Weights of a small mixture-of-experts language model, trained from scratch on English Wikipedia: 128 ReGLU neurons an expert, 2 picks a token.
Below are experts of layer 6 (counted from 0) of a mixture-of-experts language model. Rows are named gate (a neuron's input weights, with its number), up (a neuron's input weights, with its number), down (a neuron's output weights, with its number) and show model dimensions 0-191. Each number is 200 + 30 x the weight over its row's rms, rounded and kept within 0 to 999.
Before each expert's rows: a language model's description of what the expert responds to; "comes after" lists some tokens at least twice as common just before its tokens as in all text. This comes from a sample of Wikipedia text that the model never trained on. Tokens count by the router's weight.

# expert 5
Line breaks in tables. Line breaks ending table rows, list items or paragraphs before headings, plus capital initials in coordinates and abbreviations like N, D, P.
comes after: "\n", " |", ".", "==", ")", " =="
gate2,231,220,160,216,179,241,197,227,214,255,250,238,198,258,206,216,150,191,287,217,206,137,221,187,191,195,238,241,168,154,228,272,233,179,161,164,277,211,192,205,220,170,215,152,259,229,226,200,217,239,227,147,197,245,240,166,194,207,277,221,210,230,185,186,251,181,204,212,206,221,200,242,253,182,176,204,205,251,197,141,210,230,220,223,171,210,207,170,229,170,253,209,170,214,185,197,234,202,280,219,192,163,180,206,234,167,201,157,165,195,221,212,225,245,199,199,271,234,258,222,231,219,242,161,194,181,170,202,202,286,194,247,220,241,219,193,274,170,214,169,189,172,194,161,171,202,144,225,195,251,200,157,193,212,196,165,177,189,206,168,206,167,209,186,193,209,236,186,223,186,204,206,231,269,192,212,193,202,212,203,157,226,173,227,173,198,179,205,181,159,242,198
up2,186,168,210,196,195,222,196,243,196,222,273,234,213,205,177,201,211,152,191,213,218,196,195,217,216,184,237,206,229,167,222,242,227,164,159,189,176,198,234,236,204,173,234,197,214,133,240,228,248,210,186,155,183,262,192,206,174,213,182,194,219,214,201,240,229,220,233,180,187,243,169,243,272,210,181,203,226,175,174,225,220,183,168,167,205,164,179,211,134,144,160,154,250,175,243,227,206,159,217,205,163,175,148,192,157,131,201,192,143,201,223,218,202,197,178,205,255,240,185,216,210,168,211,250,244,246,180,200,242,220,142,222,221,206,200,186,214,205,230,228,214,188,197,168,211,210,170,212,148,171,206,189,251,220,200,204,189,227,204,228,185,219,174,180,238,231,285,166,158,151,173,165,170,258,238,203,218,187,166,176,169,192,180,214,195,204,192,228,209,267,217,221
down2,231,216,130,214,219,215,177,229,205,183,231,198,188,227,164,117,188,225,181,215,173,183,174,229,232,156,154,268,187,136,216,184,189,242,149,170,216,215,220,138,209,215,216,164,188,166,191,188,172,140,191,196,221,214,239,206,167,207,181,167,211,208,180,209,198,207,187,156,175,187,232,227,180,184,273,198,249,188,215,191,204,230,242,211,198,227,210,184,237,174,172,202,213,265,177,189,218,234,189,193,146,150,210,216,203,161,202,210,210,273,208,212,203,238,244,212,272,199,203,215,229,187,209,158,220,217,215,200,217,236,181,247,222,199,202,198,200,221,202,145,223,162,204,168,194,198,169,237,204,229,176,217,233,189,214,237,213,263,209,155,247,140,273,160,199,141,192,253,189,139,237,216,209,171,203,179,185,211,186,260,189,254,149,179,177,168,177,223,276,223,192,212

# expert 1
Time and place prepositions. Prepositions opening time or place phrases, often sentence-initial, such as in, In, on, at, during, until, across.
comes after: " in", " In", " on", "In", " at", " from"
gate2,172,253,233,250,181,212,193,217,189,177,252,250,189,161,216,168,193,205,220,204,218,197,182,171,218,247,194,181,222,215,162,174,165,206,236,226,237,198,231,168,188,140,160,217,237,210,200,149,207,184,171,245,176,295,195,245,231,221,167,221,183,214,193,249,157,150,191,219,202,203,199,257,207,184,170,199,191,221,201,179,187,228,224,224,173,214,229,138,251,193,191,259,206,215,218,234,244,165,194,163,222,209,191,205,214,220,243,201,204,205,221,173,157,212,175,217,250,215,243,230,213,222,194,155,145,221,176,198,246,238,234,173,174,191,237,219,225,166,246,168,222,193,226,178,140,237,189,208,191,155,258,206,127,232,167,208,183,177,217,151,199,197,170,189,194,205,162,181,221,204,190,180,222,203,279,227,193,200,157,178,221,187,229,186,203,238,219,206,187,151,189,191
up2,183,216,166,259,161,225,224,193,238,218,187,191,195,203,128,197,191,193,183,175,183,206,244,204,227,211,161,232,176,214,210,190,214,198,208,216,212,176,208,148,198,146,155,210,195,171,210,194,172,261,202,149,221,196,203,185,154,265,190,237,249,211,138,205,231,219,185,250,189,209,241,196,179,166,231,191,198,205,219,221,170,221,216,204,153,162,148,187,200,225,196,181,167,199,196,212,206,150,188,197,181,169,158,203,210,173,195,268,220,177,266,163,198,273,158,141,235,207,207,220,194,204,214,201,220,206,253,199,150,163,201,158,210,211,185,186,185,220,160,174,216,204,125,182,203,240,171,149,211,224,144,232,180,212,203,199,149,207,209,172,175,197,199,241,181,160,185,193,203,193,199,176,217,186,216,182,189,235,149,220,210,204,214,208,211,245,196,211,262,198,225,203
down2,184,228,178,227,245,173,236,219,194,183,171,180,217,222,187,233,186,229,179,154,173,179,192,186,192,206,164,238,280,193,238,202,191,185,214,169,233,168,163,212,180,165,233,171,237,197,230,186,170,188,188,309,202,185,207,172,213,178,210,199,219,160,157,212,237,181,213,210,236,203,220,270,204,247,188,197,203,197,146,195,212,180,196,184,263,127,187,207,184,185,225,207,204,178,196,189,293,222,185,302,195,208,162,170,192,236,203,194,214,227,193,206,151,235,214,211,163,226,266,232,176,210,214,185,234,196,214,227,259,178,149,203,171,147,196,237,211,230,224,241,149,179,225,206,212,187,206,180,201,209,138,208,240,204,178,175,206,208,185,205,268,160,275,244,205,191,184,246,189,213,198,181,223,216,183,239,247,245,191,212,177,216,200,186,157,185,235,229,230,203,220,212

# expert 23
Place names and object pronouns. Objects ending prepositional phrases: countries and cities like England, London, China, pronouns him and them, and table numbers.
comes after: ",", " of", " in", ":", " and", " for"
gate2,163,179,202,117,205,170,193,165,218,156,199,234,180,225,212,228,230,157,212,204,200,217,214,259,241,172,204,227,147,227,190,245,197,180,151,206,235,230,178,223,197,119,249,230,212,206,204,254,211,175,238,202,182,218,165,274,205,190,206,244,167,225,191,239,188,239,186,163,198,253,156,150,211,197,193,175,249,211,190,169,189,205,148,188,199,267,170,180,219,193,169,296,230,166,250,179,192,217,252,200,216,191,215,212,218,212,212,251,230,212,223,197,178,182,216,184,176,229,180,179,249,229,195,244,194,129,190,192,189,139,213,125,184,186,194,143,221,174,198,192,217,152,225,218,217,193,241,199,200,189,158,174,169,158,207,218,209,194,218,230,193,247,177,240,195,225,235,209,165,167,139,266,202,221,206,182,184,163,233,276,190,198,166,225,228,221,211,196,211,185,175,192
up2,170,200,242,208,205,135,185,225,207,187,263,193,247,217,229,187,165,197,212,257,194,192,185,180,176,223,191,187,144,177,175,204,137,206,204,215,176,208,222,246,209,173,171,181,117,165,209,204,224,194,175,176,242,205,159,148,132,245,216,194,193,258,174,242,243,175,183,224,246,232,177,182,210,195,249,205,240,210,231,193,179,155,262,165,218,182,184,182,179,170,179,231,208,185,149,183,210,229,192,208,220,203,226,197,164,206,235,216,212,208,166,143,176,209,193,234,234,167,221,176,173,196,186,210,226,243,225,216,198,188,243,187,180,222,149,192,236,225,214,162,215,239,163,230,266,235,236,134,170,185,185,224,208,201,250,194,173,205,218,252,178,201,198,163,221,237,229,134,215,146,191,122,188,224,162,154,214,196,193,225,190,198,201,228,188,164,231,190,206,209,173,170
down2,177,191,215,165,189,209,178,203,150,196,185,252,177,162,205,229,172,220,227,215,210,153,155,186,187,157,199,191,236,168,229,156,182,196,196,192,183,201,224,170,238,214,231,209,147,218,111,189,220,225,138,180,201,158,176,173,266,215,241,234,182,226,204,183,191,202,166,188,188,200,212,201,227,208,233,191,197,213,189,214,187,218,178,182,185,211,201,184,192,201,242,194,195,176,142,189,216,126,222,211,230,212,192,209,255,225,205,154,195,206,150,205,157,143,237,206,227,207,207,211,216,219,221,166,171,246,218,204,222,174,223,181,246,197,221,190,216,227,230,198,153,203,131,199,195,151,245,183,198,182,244,198,216,146,160,172,197,203,186,148,181,194,203,198,193,220,208,220,211,204,230,182,158,174,160,164,247,229,204,190,207,288,142,216,188,233,151,190,212,235,214,179

# expert 14
Years and table numbers. Years and numbers starting a table cell or list entry, such as 2014, 2015, 1902, often after pipes, semicolons or In.
comes after: " |", "|", " in", ";", "–19", "In"
gate0,122,212,198,202,126,210,131,234,185,189,192,274,230,243,200,210,216,176,193,199,250,194,199,243,197,217,194,239,197,206,188,181,204,149,225,201,177,195,220,244,225,198,172,166,174,221,197,198,223,196,240,176,215,188,187,226,242,175,179,219,171,192,193,235,212,150,207,184,256,175,188,194,239,240,183,205,243,221,166,227,239,252,174,191,170,236,188,205,209,259,172,162,186,221,161,235,219,206,144,193,197,272,244,182,231,204,189,229,140,203,244,198,244,200,235,248,230,207,214,214,157,187,187,189,198,237,201,205,234,165,202,220,222,207,216,272,230,167,194,228,204,202,187,188,234,127,257,153,226,228,195,273,159,255,191,168,204,216,143,158,174,145,183,215,173,196,251,185,235,182,238,212,220,223,161,159,206,209,174,168,195,227,191,255,169,166,195,219,168,209,131,198
up0,158,192,236,204,195,178,224,203,169,246,213,180,178,183,207,140,212,230,184,184,212,216,255,179,124,205,201,187,185,184,188,202,217,200,232,156,175,149,155,246,118,161,191,211,237,190,193,235,180,205,185,205,216,216,216,223,233,196,242,205,164,184,222,150,192,238,210,188,254,205,157,190,165,147,233,268,240,232,179,196,208,208,197,183,200,207,175,195,222,205,155,173,213,216,187,184,212,175,169,170,176,222,184,203,191,209,194,267,156,223,241,198,255,198,165,234,218,249,215,228,186,238,192,181,191,204,188,172,221,195,230,242,186,187,179,159,222,206,201,226,261,244,184,231,255,179,194,180,238,155,156,249,216,150,191,184,177,233,198,200,249,219,204,181,205,227,224,198,160,183,224,176,201,254,144,243,207,176,221,164,173,184,195,220,217,179,172,156,217,211,177,193
down0,193,245,218,225,142,204,236,186,188,142,217,187,217,165,236,248,175,196,213,252,151,230,157,232,150,184,208,188,212,209,170,161,188,168,237,159,206,195,210,216,150,155,212,202,229,184,176,175,178,158,197,175,200,232,227,176,212,195,146,241,224,151,236,210,170,225,188,196,218,223,190,263,147,180,208,186,204,213,182,164,133,206,153,219,215,235,206,243,261,249,173,189,252,189,233,202,189,202,201,195,194,217,183,170,186,208,204,223,253,174,172,211,197,213,185,238,191,162,203,186,207,170,178,185,164,200,209,176,199,233,155,166,187,221,194,211,158,203,184,190,263,176,226,259,211,163,167,218,202,301,225,209,203,193,225,221,203,212,241,206,212,208,210,206,226,200,188,205,214,226,209,203,190,211,195,196,163,154,210,216,205,253,173,183,128,262,198,211,191,246,232,220